python train.py --parallel_block=false --init_std_o=0.0291 --lr=0.00472 --warmup_steps=127 --final_lr_fraction=0.0
Below are experts of layer 7 (counted from 0) of a mixture-of-experts language model. Rows are named router (the router's row for the expert) and show model dimensions 0-255. Each number is 128 + 32 x the weight over its row's rms, rounded and kept within 0 to 255.
After each expert's rows: a language model's description of what the expert responds to. This comes from a sample of Wikipedia text that the model never trained on.

# expert 56
router [154 128 136  58 129 121 147 114  95 114 105  92 116 118 116 152 153 106 155  97 102 144 130 149 122 123  96 115 142  66 146  95  62  68 109 162 136 141 126  84 160 174 138 163 196 158 125 147 176 117 131  97 174 138  98 103 132 170 108 177 135 197 165 153 127 145 150 180 121 128 136  93 145 118 172 101 185  93  95 121 144  59 111 120  90  89 128 134 124 111  80  80 137 135 109 155 131 177 151 104 151 128 156 163  32 157 122 153 127 105  93 120  55 177 166  93 130 110 128 116  84 110 137 105 168 118 125 176 198 140 120 147 150 169 104 160 140 115 179 176 116 112 171 174 159 110 143  92 178 133  93  49  94 167 111 108 130 138  96 159 138 105 100 158  83 128 161  89 192 114 116  87 104 104 118 135 197 100 141 186 101 158 179 114 123 142 139 106 121 140 114 119 144 159 126 147 101  86 137 192 166 139 139 107 123 137 114 129 154 155  71 183  74 114 137 168 181  92 106 184  72 103 132  83 125 135 124  83 156 159 169  95 112 124 101 148 161 150 122 130 142 158 131 127 112  54  79 141 198 137 171  82 119 169 187 129]
Description: Participles, adverbs and verbs after was or is, such as was spread out, was not, been, took, came.

# expert 44
router [152  83 154 148 129  71  88 212 121 112 118 160 158 131 112  95 137 128 143 181 175 110  93 134  86  60 125  98  90 137 145 100  83  91 166 109 146 180 141 128 121 168 121  84 154  63 173 142 120 154 126 150  99 110 152 189 153 138 154 108 134 155 179 174  87 129 145 146 137 127 113 111 111 102 129 170 139 131 107 168 107 146 143 110 124 164  69 118 115  78 128 137 152 106  68 105 167  89  88 170 144 114 130  87 148 128 122 103 164  55 190 178 161 105 134  73 127 148 171  94 161 137 125 109 125 139 161  80  75  92 111 154 184 106  81 156 121 144  81  80 153 117 107 129  85 147  90 151 138 188 159 111  83 166 116 158 169 149  80 126  79 112 124  91 128 141 146  94 111 120 202 157 149 108 124 132 124 217 150  48 132 158  77 144 181 129 126 126 115 119 112 124 150 143 101 145 124 169 116  87  68 101 136 157 112  82 163 142 147  88 120 185 132  90 122  77  91 152 132 109 207 126 108  96  95 175 173  82 144  97 119 155 118 155  48 156 119 140 109 142 147 110 147 109 111 177 112  95  83 137  86 130 133 174 109 143]
Description: Capital letters and first pieces of proper names, often after an opening quote or bracket, such as V-f-L Wolfsburg, U-k-raine, "S, (P.

# expert 60
router [ 72  90 176 128  82 154  71 109 154 131  50 176  83 112 135 110 112 113 120 180 151 115 100 148 156 141 111 134 110 142 122 176  85 100  92 113 147 153  55 126 146 130 146 149  77 166  79 162 158 163 100 126 169 110  96 122 110 104 115  63 160  63 102 176 130  77 141 139 116 120 104 139 103 181 183 179 160  91 102  90 101 129 146 100 118 115 141 169 137 126 133  72 125 163 162 174 163 123 180 127 122 148 128  94 200 159 123 115 126 130 126 152 112 105 154  87 139  80 140 164 135 159 143 162  74 131 114 118  86  93  96  84  98 177 155  94 141 117 127 158 116 124 109  73 158 138 121  63 185 133 150 103  68 104 116  80 142 152 138 151 157  73 138 168  70 143  81 153  98 132 152 105 108 150 154 118  68 128 113 136  73 130 124 151 133 177 162 158  86 125 143  64 155 158 121  89 152 116 150 175 137 142  80  80 144 112 126 139 134  95 142  65 131 171 106 200 109 134 126 149 120 151 107 113 121  60  99  95 107 203 152 139 192 145 181 155 120 124 144 179  76 112  80 141 129 185 132 172 147 133 148 129 149 153  76  96]
Description: Middle syllable pieces inside foreign or unusual names and terms, such as Muss(ol)ini, Galatas(ar)ay, Bism(ar)ck, poly(am)orous.

# expert 48
router [103 155 191 181 132  84 117 140 135  67 165  83  82 151 165 118  96 147 104 165 114 152 111 166 133 112 166 115 126 132 106 191 142 127 174 192 136 159 155 142 137 120 127  79  81  86 108 101  91 142  94 189 130 163 164 149  90 119 105  82 159  86 142 144 137 129 142 161 173 128 151  91 167 119  98 138 111 147 138 101  78 148 163 105 125  76 129 135 119  93 130 124 174 109 154 107 194  97 102 198 164 109 113  34 158 133  91 148 155 106 125 159 156 158  98 159  87 146  92 139 148  88 114 148 109  83 117  76 118 150 172 158 149 117 176 187 175 118  76  89 135 207 107 179 150 146 173 115 180 115 112  77  90 210 107 123 112 129 104  83 138 120 127 128 124 118 111 106 109 165 179 157 122 130 132 111 122 203 165 118  95 118  95 147 151 102 140 148  79 129 199 176  72 151 128  92  63 155 148  99 145  84 110 165 146 117 112 101  93  65 149 109 131 166 181 113 123 149 113 155 172 137  90 104 135 144 116  91 174  97 117 157 115 109 133 119 123 118 103 141 132 160  85 104 182  75 148 128 174 128  74 163 105 132 150 170]
Description: First pieces of proper names and taxon names, especially in scientific classification boxes, such as Car(angiformes), Shen(zhen), San, Scientific.

# expert 52
router [189 135 113 103  83 113 111  65 119 109 125 100 107  94 131 161 195 207 179 114 161 115 115 150  65 116  84 170 113 155 104 125 129  99  85 155 207 143 108  71 204 119 145 191 161 152 105 106 123 163 113 122 147 120 166  86 140 113 133 122 103 192  92 123 161 176 119 122 147 144 135 126  90 141 115 129 127  96 122 130 130 104 140 170 138 123 132 120 124 124 159 108 128  81 151 105 126 119 164  90 138 100 143 131  79 100 132  87 151  57 157 116 114 125 118 186 158 106 174 113 159  91 117 109 139 103 107 158 173 105 148  89 113  92  72 155 129 144 115 114 137  29 159 123 125  83  99 149 144 112 105  81 157 112 156 157 147 116  96  90 218 121 155 185 129  83 120 134 133 122  92  91 123 117 146 148 124  37 147 155 142 178 134 101 128 175 120 117 181 144 143 117 104 136 105 143 146 105 132 135 156 166 197 138 130 127 184 168 160 126 193 101 131 112 148 132 214 113 149 151  76  63 143 127 103 135 131 113 133 159 101  95 194 123 143 132 127 183  98 167  42 154 154 133 115 120 104 129 181  59 172  82 112 115 117 146]
Description: Plural nouns and their suffixes after List of or in running text, such as villages, stations, listings, teachers, plus Award, Championships.

# expert 22
router [172 194 100 107  87 135 150 110 113 103 167 124 121 106  53 100 164 158 201 119 145 181 116 181 118 132 174 120 119 173  96 126 135 159 120  56 109  74 133 131 135 140 109 158 119 125  97 119  86  97 200  57 131  91 158 125  68  74  95 139 154 139  54 105 137 177 117  88 156 179 132 173 105 101  83 104 122 155 150 130 117 166 153 129 136 142 109 171 168 128 126 152 117 114 124 105  33 125 107 127 126 133 116 138 128 123 135 118 156 112 136 118 143 162 159 127 139  76 163 108 149  85 136 167  76  72 126 180 148 142 151 111 129 104 145  82  79 141 159 177 114 114 135 139 129 183 111 159  87 175 106 104 180 100  96 170 119  89 139 132 140 138 108 126 135 127 139 199 167  94 172 161  73 128 121 106 144 123 129 157 143 119 107  86 124 143 160 125 195 189 106 105 142  75 139 120 130 131 160 134 183 181 133 175 162 101 119 146 192 207 174 143 177 126 149 144 135 176  98 135  43  75  97 149 118 149 135 122 142 142  91  89 163 139 177 136 171  73 142  86 146 163 135 152 115 155  89 134 149 168 136  72 148 135 100  93]
Description: Everyday subject nouns and their word pieces naming a field or object, such as water, ice, television, game, power, road, military.

# expert 57
router [ 80 114  80 110  77  89 135 182 146 173 178 135 131  79 160 110 168  79 100  85 140 113 198  82 129 145 164 111 111  89 124 109 130 113 164 113 139 148  97 112 148 194 115 119 182 147 156  95 110 112 155 115 114 175 102 145 126 184 163 121  99 127 122 158  94 132 119 124  98  99 113  70  80 108 146 103 102 120 116 104 103 106  70 114  98 173  81 130 133 106  97 137 131  70  56 145 123  88 122 172 145 112  86  91 187 126 155  89 144 124 113 116 162 178 155  76 168 160 148  95  53  99 151 131  95 117 124 111  80 194  86 134 131 112 126  91  95 134 110 114 151 142 110 110  88 101  97 134  92 139 149 138 126 148 124 128 119 171 126 134  90 138 172  79 177 137 187 144 104 168 181 128 129  90 156  63 174 162  91 167 105 117 127  84  63 118 114 118 107  77 113  80 194 176 168 194  94 111  91  86  62 106 163  89  91 160  91 121 124 129 118 182 164 117  88 141 120 138  74  90  97 152 134 127 158 131 128 154 173 107 184 172 106  95  42 141 112 142 117 111 169 138 114 132  89 124 151 115  94 131 168 102 108 158 157 133]
Description: Conjunctions and prepositions linking clauses, especially in sports and history narratives, such as after, when, before, by, with, until, because.

# expert 20
router [ 84 131  94 108  63 101 161 104 164 121  74 115  94 187 116  74 107 171  96 149 124 141 126 182 138 171 160  89  74 143 117 135 145 183  54 180 141 122  49 112 150 197 131 129 140 148 152 196 155 109 182 112 144 188 135  88  78 130 118 140 162  79 148 153 118 161  84 133 137 133 118 149 142 163 184 143 130 153 128 143 107 150  92  97 100 140  94 135 130 171 134 155 115 128 120 158 142 179 129 157 194 105 183 175 128 156 118 121 106 176 127 104 114 142 155 118 125 136 113  93  82 142  83  91 123  75  65  98 105 105 103 121  98 159 177 130 206  75  70 171 111 175 146  86 140  98 102 146 160 156 108 171  81  68 140 138 162 180 123 161 131 151 131 186  93 135  83 169 121 176 108 162 136 105 112 126 124 165 140 111 103  77  94 173  86  97 173 111 127 147 122 121  70 140 157 189  96 120 117 201 182 115  94 140 156 124  58  95 143 178 129 140 162 162 167 140 139 146 175 117 156 142 159 120 110 139 111 160 145 114 171 107 151 110 161 135 153 151 179 126 145 116 133  64 104 152 173 126 106 121 157 125 129 139 104 125]
Description: The, his, their, its and a after a preposition, as in of the Year, from the album, with the Vickers.

# expert 2
router [161 101 121 149  96 157  98 128 121 151  84 139 113 121 158 167  81  96  75  96 126 183 133 186 115  81 129 139 125 145  80 107 152 139 179 188 135 101 168 146 134  98  98 102 108 103 145 116 157 135 105  96 192 124 124 171 116  77 164  63  82 164 120 172 145  72 188 116 174  80 142 119  98 108  90 137 149 119 113 157  91 158 160 115 164 149 101 135 137 162 179 141 109 109 128 124 124 127 142  96 106 134 127  80 154 141 184 170 119 127  64 115  72  79  73 142 110 150 102 133 103  72 113 148 179 140 151 134 164 121 103 102 130 150 127 166 110  38  99 121 120 158  54 134 112 140 147 181 161 165 161 103 133 159  84 137 170 198  90  84 128 159 126  81  84 140 155 131 178 118 149  71 138 120 136 116 127 147 125 141 120 142 154 144 193 118 107 158 115 117 150 135 108 187  92  79  88 134 143 104 155 139 156  94 125 102  43 152 111 128  88 149 146 103  77  94 124 163  81 193 112 161  93  88  77 125 152 102 122 175  81 160  90 196  85 172  87 117 144 159 122  68 109 165 156 125 122  97 111 144 123  83 133 178 161 108]
Description: Word pieces inside non-English personal and place names, often accented letters, such as Vé-ronique, Pé-re-z, Gi-ac-omo, Jó-ze-f.

# expert 15
router [142 111 205 116 169 128 184 160 176 154 109 134 144 134 115 107  64 129 113 158 143 105 132 141 108 115 175 120  76 148  95 166 152  59 185  90 116 110 151 145  96 108 156 161 116 186 140 181  99 175 159 106  88 118 186 113  97 127 126  88 180 102 106 137 138  73 112 160 173 112 146 152 155 160 110  85 180 135 137 131  83 179 180  44 109 118  95 130  95  68 142  87 107 112 137  86 116 120 124 212 140 132 188  88 133 127 108 135 193 167 193 145 119  74  73 125  77 157 150 117 149 116 122 157  77 124 127  59  96 129 157 180 122 129 124 181 155  59 100 153 113 115 149 153  86 186 149 156 128 132 127 150  96 163 146 137 124 150 128 140 178 159 155 161  82  98 128 158  54 139 122 132 152 139 155 134 167 178 170 125 140 100 151 160 160 108 143 177  70 148 148 157  97 114 115  96 170 135 143 125  86 189 158 177 156 122 136 148  91 154  84  99 147 147 165 128 104 136 116 104 139 148  79 101 161 177 157  94 158 115 150 140 105 135 137 149 135 132 171 146  80  73 131  79 160 144 115 128  71 160 152 149 122 111 106 126]
Description: Single capital letters or short capitals opening foreign or proper names, often in tables or lists, such as Petah T-ikva, M-ueang, St-inky.

# expert 6
router [136 101 137 128 105 165 103 169 114 126 101  90 118  80 128 132  99  92 169  93 154 101 184 126 135 158 161  58 148 114 177  93 151 176 136  99  98 118 112 108 137 122 163 182 164 125 172 176 139 119 183 129 114 144 133 135 147  99 136 190 115 150 131  81 116 161 108  98 142 148 142  62 121 112 191  74 127  82 122  93 154 121 106 145  91 131  76 137  83 115 107 172 109  89  90 132  79 155 100  95 127 152 134 132 148  97 137 110 122 119 123  92 127 134 185 111 159 144 182 104  87 141 131 140  88 103 120 164 128 186 125 215 106 159  59 154 173  80  90 133 111 130 189  97 171 130 162 145 118  75 134 156 126 129 169 114 124  93 152 145  81 135 143 144 132  63 126 116  78 146 141  83 109 146 189  75 133 121 128 173 137  79  58 154 144 136 111 164 167  95 102  63 112 163 142 188  81  74 158 114  90 155 163 133  81 162 165 139 108 178 109 173 114 120  93 119  98  92 137  99 113 114 167 104 106 113 125 204 111 141 164 101  91 118 106 120 141 151 120 125 135 178 117 196 130  77 143  93  62  73 170 108  61 147 160 160]
Description: Prepositions and verbs after a subject in sports and career biographies, such as played in, won, during, started his.

# expert 47
router [147 116 140 148 131 134 158 170 156 103 204  67 101 114 136 146 125  76  96 122 118 201 123 130 135  79 125  93 122 147  64 102 142 114  97 136 123 156 164 149 150 163  93 162 126 175 107 182  87 172 128 138 143  97 166 155 141 167 130 154 155 136 118 126 138 134 105 195  94  85  96 133  80  93 119 131  86 174 138  97 119 132 128 139  74 153 114  64 139 142 103 109  71 190 131 126 168 101 133 100 112  79  88  77 141 177 138 162 126 139 120 101 147 121  93 202 189 128 126 122 152 118 167 119 120 144  60 167 123 137  98 125  84 132 179 121  88 137  89 130 144 126 102 137 123 120 102 184 147  90 175 171 111 158 135 154 153  93 192 127 103  83 123 115 160 174 181  99  91 172  81 158 157 139 160 158 154  77 164 147 123 189 112 108 131 170 104  75  70 110 178 108 128 159 100 170 111 166 101 126 125  64 146  70 192  83 141 102 130 193  96 157 135 140 164 139  87 137 123 111 104 187 101  77 127 120 146 115 153 141 113 131  84 120 124 110  95  60 127 155 167 122 170  73 148 147 128  80 172 140 135 113 113 171  81  68]
Description: Line breaks ending table rows and header rows before the |---| divider, plus breaks before section headings and words like this, also.

# expert 53
router [152 107 132 101  72 104 211 130 110 164 152 141 109 174 123 140 103 125 105 139 136 128 132 118 145 196  98 123 132  82 161 131 120  77 107 114  99 144  89 108 128 152  99 179 137 150 125 158 188 119 108 123 175 142 164 124 112  98 130 224 167 145 191 146 101 161 110 148 115 117 107 107 150 113 155  80 134  80 150 121 123  66 103 115 105 116  91 130 122  87 129 118 111  58 134 117 151 199 134 134 129  95 160  77  55  79 164  82  96  82 167  88 100 121 158 154 165  99 148  87  98 104 145  72 174 113  99 138 118 137  99 101 160  50 185 106  92 181 176 140 143 124 113 168 163 113 109  90 132 165 129  69  99 150 136 127 127 105 128 122 120 124 128 115 125 174 131 144 148 178  88 116  93  88 201 116  89 107 144 138 104 164 164 120  74 140 124 103 111 153  91 140 141  93 158 116 127  92 156 187 157 162 106 171 109 177 159 154 123  96 111 142  87 163 162  79 165 188 119 143 140  97 170  69  71 117 105 141 113 108 160 177 133 119  81 175 146 122 146 136 116 154 143 101 140  49  73 179 119 127 154  92 197 174 135 159]
Description: Participles and adjectives after is, was or also, followed by by, as or to, such as known as, used, located, based on.

# expert 21
router [118  99  89 113 100 136 136 168 165 127  72  63 138 150 116 168 171 152  98  85  92 111  85 120 146  90  75 165  90 148 116 155 142  87 125 131 126 119 151 141 104 112 101 131 146  61  75 116  97 152  94 166 127 121 116  97 164 179 104 116 131 169 151  68 127 105 152 157 194 148  99 166 101 179  87 162 102 190 126 152 156 121 172 111 126  76 169  89 107 119 132  73 146  69 126 132 154 116 104 111 109 123 125 149 122 159 109  79 137 120 139 133 160  88  91 134  96 130 183 138  84 156 132 125  85 123 118 149 128 175  78 150 141 155 111 167  90  82 148  90 144  91 160 116 118  91 144 188 125 110 133  94 185 128  80 172 107  98 130  99 127 124 177  67 174 181  96 118 156 141 125 139 140 139 120 170  44 121 129 165 140 188 150 108 134  99 127 128  86 126 155 159  96 147 117 107 161 105 223 186 168  94 160 158 141 101 202 150 138 132  80  91 111 163 184 137  71 110 157 183 157  84 154 115 150 118 165 119  39 112 128 118 146 184 153  68 101 126 120 127  85 134 130 165 146 122 117 108 116 177 110 127  78 153 171  97]
Description: Line breaks ending infobox, list and table rows, plus heading markers and table separators, such as ===, ==See also==, |---|---|.

# expert 3
router [169 155 117  65 103 131 115 112 123  79 144 159 118 138  55 175 101 150 170 147 100 107 179 141 139 104 109 204 143 100  79 153 140  72  91 127 113 107 115 113 137 106 148 138 153  65  82 115 138  68  89 135 111 147 136 166 125  86  99 101 117 162  93 136 107 161 142 103  91 143 149 105 105 199 129 107 179  95 139 107  49 108  79 143 143  89 154 158 138 178  74 144 124 180 110 134 139 166 110  99 123 105 146 171 118 120 148  88 160 124 110 132 158 120 151 148 157  77 132  79 139 129 109  96 138 148 151 184 147  95 166 109 133 114 145  92  90  83 172 195 187 116 109 132 127 160 104 109 122  73 119 148 140  89 131 182  60 146  81 126 119 181 105 191 115 157 152 165 124  99 151 137 114 167 128 126 184  85  91  82 120 139 117  98 133 175 126 125 181 125 132 113 131  78 154 125 151 116  85 169 118 114 122 207 130  94 161 140  84 168 153 146 153 148 179 158 148 157 150 149  96  71 131 158  99 141 181  51 135 133  50  83 144 134 138 158  87  93 102 122 110 179 167 148 185 135  68 104 193 115 114 113 128 133 103 157]
Description: Ordinary nouns after the, a or his, often before of or in, such as home, line, station, work, record.

# expert 38
router [153 109 111  77 172  88 103 100 151  93 152 135 102 113  87 129  85  69 130 126  60 156 156 129  74 167  94 154 134 198 112 154 157  87 141  95 158 113 139 137 185  58 181 162 130  77 183 110 120 113 118 148  79 103 106 115 113 127  91 117 117 123 134 106 138 152 135 164 119 132 104 147 121 110  93 140 170  98 116 169 122 101 162 157 169 130 124  89 162 132 118 143 129 139 166 145  80 168 145 143 175 121 126 167 154 122 126 130 117 155 179 119 180 179 173 118 165  81 138 131  90 121 113 162 159  78 181 196 152 158 136 133 128 106 159 103 113 187 116  64 121  91 160 148  91 102  99 124 156  62 143 183 160 162 195 105 128 103 112 181 136 124 116 156 201 190 151 176  90  85 156 121 134 124 110 112 110  59  90 110  94  80  85 101 161  93  74 159 150 146 175 108 127 120  72  78 139 111 193 172 178 144 134 173 172  83  94 122  80 155 154 126 165  79 148 154 114 104  95 132  82  98 139 123  77 142 159 113 114 131  69 118 171 111 183 155 132  96  90 108 129 173 112 108  95 146  81 145 100 105 107 135 156 130 117 120]
Description: Nouns of war, ships and armies such as war, ship, Army, Battle, bow torpedo, plus ″W coordinate marks.

# expert 34
router [155 100 115 150 148 106 147  90 202 172 105 166 156 139 106 162 112 204 180  98 146 125 101 181  59  99 152 180  87 160 119 127 151  64  60 158 201  84 107 102 134 125  86 133 194 104 113  95 128 129  75 117 148 113 122 123 115 141 136  78  92 118 130  97 159 151 158  86 160 100 129 176 109 111 131 109  96 139 119  97 147 142 135 161 167 110 131  97 133 144 190 158 112 103  97 114 134 124 168  93 102  97 163 179 131  94 161 113 136  72 114  91 117 120 108 185 105  92 166 131 138 176 114 122 136 119  75 117 132  93 136 152 124 120 159 121 165  83 142 123 165  56  88 163 116 132 121 128 129 101 151 134 137  90  77 138 130 126 102 168 175 100 117 157 199 151  95 153 112 128 151 127 127  99 166 147 130  68  81 141 120 138 125 146 151 149 137 142 184 122 147 136 150 113 143 130 155 157 103 125 146 119 158 171 141  79 137 157 144 185 186 112 143 164 110 191 160  79  94 159  92  85  88 154 139  91 158 135  71 114  99  74 210 109 198  80  88 181 123 107 120 143 140 116  75 111 100 168 120  74  66  93 172 172  78 110]
Description: Head words and endings of institution or title names, often after of or National, such as University, Court of Appeals, Museum, Council.

# expert 1
router [161 100 103 150 104 138 120 138 103 115 138  77 158  92 118  86 131 140 151 154 139 121 143  75 158 145  86  92 135 171 172 127 157 134 170 123 144 157 143 151 131 130  94 106 118 204  59 125 138 139 183  92 131 105 117  62 133 120 115  98 171 133 170 126 114 148 129 137 114 132 173 127 175  73 122 139 145 120 173  98 101 148 160 143 120 168 117 113  95  80 118 154  71 169 148  73 134  74  58 164  58  93 128  94  95 136  77 150  95 106 157 100 108 125 110 111 129 154  81 200 157 106 142  90 115 153 135 122  75 103 154 166 188 141 163  87 124  93  69  69  85 116 157  83 127 110 173 149 100  95 112 147 117  89 186  93 146 167  57  68  93 162 138 128 132 113 108 118 125  90 136  97  85  87 121  74  61 165 173 203 129 128  93 142 111 154  41 129 168 138 113 161 138 136 113  98  88 144 121  93 114 140 153  70 141 171 113 105  91  97  86  71 152 146 104 144 113 106 110  97 147 161 155 112 169 151 135 195  95 181 125 125 117 102  73  86 104 140 114 119 118 135 153 146 115 136 108 143 113  99 152 102  88  60 144 177]
Description: Row-opening pipes before years in medal or population tables, plus prepositions and labels such as in, (born, Released:, v. in case names.

# expert 45
router [101 158 126  79 107 165 100 139 146 108 138 109 143 107 113  77  93 105 192 161 131  96 166  72 109 164 168  83 140  94 164  91 117 163 162  92 147 127 129 146 129  90 108 130 130 127 108 154 139 144 115 116 100 170  86 117 141 102 120 153 157 167  93 152 132 135  98  88 104 121 139 105 154  86 200  73 149  91 200  89 134 135 128  92 116 120  73 131 140 147  89  97 127  68  76 126 152 159  67 125 152 130 131 145  73 105 173  60 128 147 151 106 102  88 163 103 167 134 141 108  73 139  67 126 106 161 153 181  99 124  91 193 121 116 163 132 112 140 101 124 125 144 175 102 122 169 155 115 137  95 112 132  97  92 174  88  94 112 143 141  96  98  60 128 127  76 141 124 153 120 155 103 110  99 200  97 117 141  93 104 159 116  91 152 112 174  90 168 124 136  89 136 120  97 213 172  90  92 111 127  68 175 117 134 110 143 186 125 102 236 140 149 130 149 114 131 101 103  94 145 145 153 144 180  66 113  95 152  98 136 169  44  79 126  78 151 122 106 144 122 100 176 193 120 136 103 146  98 116 147 165 105 104  60 158 133]
Description: Prepositions after a verb or noun that lead to a place or time, such as in, of, at, during, through, into.

# expert 23
router [143  89  65 113 123 140  96 117 125  81 166 128 154  83 128 151 150 147 142 126 125  97 130  45 167 137 119  77 114 144 171  82 142 136 125  77 152 137 113 166 175 140 101 106 128 198  72 132 119 127 180 120 138 158 149  93 155  93 157 126 139 102 184 152 110  69 135 103  99 126 197 106 180 131 175 154 149 169 174 137 157 195 131 174  85 164 124 123  94 106 183 177  90 113 164  72 129 115 151 138 114 164 136 147 123 137 118 153 139 183 102  90 153  99  91 132 124 162 118 171  68 139 140  83  78  89  59 173  90 122 115 108 183 176 103 117 129 113 102 138 147 100 161  84 145 123 179 114 126 145 116 146 109 120 169  77 137 116  96 130  69 145 122 108 128  89 147 119 153 103  90 171 170  94 138  94 102 112  68 189 108 161 144 119 137 148  98  98 150 125  91 163 177 110 114 154 113 113 127  90  85  71  90 104 105 133  78 109  87  88 106  93 142 170  81 181 150 164  90  78 108 179 162 147 143 186  97 172 101 121 121  92 122 134  95 109  89 100 212 122 130 160 132  58 130 138 144  97 125 105 151 143  95 102  70 147]
Description: Pipes, dashes, semicolons and commas right after names, codes or short entries in tables and lists, such as team-code grids and cast tables.

# expert 51
router [113 121 143  97 126 134  83  99 106 127 108 113 137 157 134  91 109 123  89 131 164 203 172 177 110  57  75 147 125 103 164 142 101  33  84  94 138 111 123 137 102 172 144 138 160 141  83 146 115 163 164 105 179 130  62  95  89 123 112  72 108 139 166  92 172 124 102 140 140  78  77 150 110  89 100 186 148 133 185 135 143 123 143  87 157 109 147 134 204  92 134 137 128 119 159 122  96 121 168 142 151  85 175 100 170 131 123 124 139  86  99 151 150 124  91 117  64  94 146 164 169  54 130  80 128 173 143  86 167 130 130  91 111 118 167  67 119 116 155 169 107 112  77 117 133 134 166 152 175 131 134 113 141 118 117 187 139 158 130 136 119 106 171 143 129 163 103 144 151 102 124 129  73 117 127 174 125 131 138 123 155 184 170 154 163 176  98 138 111 132 123 140 136 128 108 144 123 107 176 111  94 154 127 149  93 116 136 137 174 173  90 151 139  73  68 106  94 178 116 156  95 169 185  63 137  79 155 166 100 110 113 153 109  98 215 112  90  64 120 159 123  99 111 141 161 109 121 191 125  81 143 205 113 136 101  66]
Description: Middle and end pieces of country, nationality and place names, especially Asian and African ones, such as Mad-ag-ascar, E-rit-rea, Pakistan, I-ran-ian.

# expert 49
router [107 141 174  90 101  98 118 125 112  86  88  66 139 116 150 128 106 139 142 164 117 139 188 137 100 164  98  95  67 112 111 102 150 181 152 107 104 140  69 123 191 143 181  88 106 145  73 176 132  82 203  94 132 163 205 103  81 130 113 171 164  98 149 128 131 129  82 201 101 111 109 167 142 119 149  91 138 119 152 124  89 145  47  87 143 161 120 129 153 162 107 192 102 118 156 198 152 136 119 145 127 120 165 138 128 130 103  91 104 121 158 133  90 128 169 153 140  90 103 128 104  84  96 156 153 101 120 185 103 108 126 131 103 126 175 162 146 119  83 126 103 157 169 113 131  99 165 177 151 149 121 118  48 109 171 144 146 164  78 167  96 175 128 143 107  85 152 112 126 157  82 185 124 105 115 133 149 162 174  99 117 121 138 187 137 148 184  93 102 143  97 131  88 135 159 123  75 107 111 152 181 136  99 137 143 151 111  92 138 153 127 115 103 137 211 124 141 197 128 115 117 136 141 144  91 139 125 118 138 146 112  91 140  89 170 190 156 145 170 131 118  80 103  66 197 179 175 146 195 166 119 169 122 106 125 168]
Description: The, his, her, their, its after prepositions, opening a noun phrase, such as "in the town", "for her role", "of the village".

# expert 26
router [138 154  83 165 158 110 147  86  63 128 125 153 175 201 209 145  88 208 149 130 102 106  91  66  93 201 131  86 155 155 145 146 133 121 108  91  84 153 110 114 130 114 124 126 138 161 130 143 125 135 128  89  73 124 163 121 149  73 168 196  88  58 111 131 106 147 107  96  91 138 181 130 154 143 146 175 166 157 186 140 130 154 102 190 112 142  99 140  76 102 114 125 146 189 146 110  82 122 142 140 175 126 113 147 155 145 135 156 122 134 119  95 128 115 129 106 147 163 106 151 153 147 182 184  69 137 145 163 165 118 145 139 139 107  95 114 115 134  97 132 122 121 128  87  84  85 136 153  92 210 101 137 135 123 140 111 142 126 162 141  86 144 132  94 130  92 154 115 104 131  93 185 131  94 132 125 161  57 162 116 124 121 114  72  84  61 101 123 137 149 144 160  87 111 105 204 144 101 158 116 133 160 170 105 150  68 125 143  98  86 134 101 134 151 173 152 162 154 153  91 106 157  92 156 208  74 138 159 161 141 154 158 130 147 141 112  87 176 133 127 183 187 149 126 165 138 167 143  74 130  79  63  65 146 130 125]
Description: Pipes opening table rows such as Source or Chart, dashes in personnel credits like Don DeVito – production, and country codes such as USA, JPN.

# expert 32
router [112 103 121 112  87  81 129 115 157 122 103  49  87 142 144 150 103 162 155 163 157 110 131 100  64 138 127 103 145 127 154  67 111 153 183 134  87 104 117 172 144 155 166 123 111 163 157 189 145 143 197 177 117 124 117 118 113  92 209 121 104  90  95 123 103  79 127 133  98  92 152 127 142 210 123 103  94 127 129 121 148 176 142  89  99 115  94  68  64 140 104 104 130 126 163  66 140 120  87 145 172 104 116 134  90 130 127 134 178 165 157 109 130  87 111 163 130 171 149  98 111 129  85 114  90  99  94 183  86 188 130 181  88 166 124 153 112 165  93  81 105  80 140 163 167 110 156 168 110  90 174 159  84 182 168  95 133  99 190 125 128 115 135  87 158 106 135 108 150 115  92 144  76 155 155 110 130 219 160 104 190 142 128 163 147 104 173 132 132 102  94 119 137 152 117 159 117 131 109 116  75 152  91 140 109  90 133 160  71 161 114 157  96 144 118 111 144 108 148  56 172 153 166 142 118 139 148 156 151 142 109 121 105 124  79 116 115 161 187 141  64 177 115 148  70 127 123 136  75 118 180 110  76 102 172 149]
Description: Line-initial hyphens starting infobox or list entries such as Released:, Genre:, Born:, plus section headers like ==See also==.

# expert 11
router [158 138 143 157 149 184 142 101  64 169 149 147 144 154 108 104 186 133 108 201 102 117 127 122  68 104 190 106 168 123 114 120 120 149 174  98 116 194 146 131 103  68 173 155 122 148 157 110 191 130  93 110 138 113 149 140 123 170 138  90 200 164 185  99 135 164 155 152 199 159 162 111 100 133 114 176  99 211  88 117 172 147 168 118 156 147 119 156 125 125  30 166 139 125 104 127 113  88 121 157 139 148 109 119 118  89 150 139 131 131  99  99 117 134  69 103 161 150 142 137 100 122 135 151 131 152 175 161  91 196 126 168  97 164 135 156 113 190 148 126 123 147  84  99 167 101  66 175 103 105 158 174 156 160 126  60 166 188 172 165 125  97  87 126  97  69 156 145 141  98  60 166 172 156 112  83  95 106 149 145 144  86 134  90 129 118  82 103 109 136 142 166 105 108 112 145 143 135  70 100 132 168 127  95 163 150 130 131 126 103 105 110 115  84 136 189 109  81 157  80  97 138 102  98 165 107  90 168 154 149  97 167 106 110  94 126 161 157  94  81 110 102 113 105  77 136 145 180 122 141 148 164 144  88 122 155]
Description: Numbers starting a token, mostly day numbers before month names after on or from, plus counts and table figures, such as 17 June, 2 episodes.

# expert 29
router [ 93 164 117 115 122 131 158  72 109  84 152  96 104 119  39 140  93 107 155 136 114 164 105 147 149 116 151 174 138  88  69 142 116 133 119 121 173 108 105 147 102 131  90 168 127  71  74 149 118  95  84 139 105 145 160 153 105 135  84 153  90 168 167  90 122 202  76 166 118 100 150 111 128  84 116 103 149 176 135 159 142 110 106 145 151 141 125 103 131 161 120 153 150 104  87 149 151 117 171 159 151 137  92 122 131  55 126 101 149 167 135 168 161 200 107 114  71 128 111 141  72 148  62 147 169 109  86 118 127 112 103 109 125  78 158 130 171 121 156 133 126 128 175 107  77 163 107  95 184 141 145 108 135 109  84 179  84 100  81 108 161 136 148 132 185  89 149 135 107  62 178 108 106 131 139 131 122 101 120 146  79 143 166 183  71 152 166 128 144  77 170 152  88 159 134  66 127 157 187 118 143 150  85 132 176 152 108 101 134 100  97 142 110 121 161 105 131  92  77 121 103 141 146 175 122 164  96  84 167 159 118 101 124  98 152 121 122 157  96 166 224 157  66 105 111  80 149 174 148 177  95  56 135 179 154 138]
Description: Opening stems of content words after the, a, and, often split, such as aff(ects), exp, red, Jud(o), plus names like Lemmon.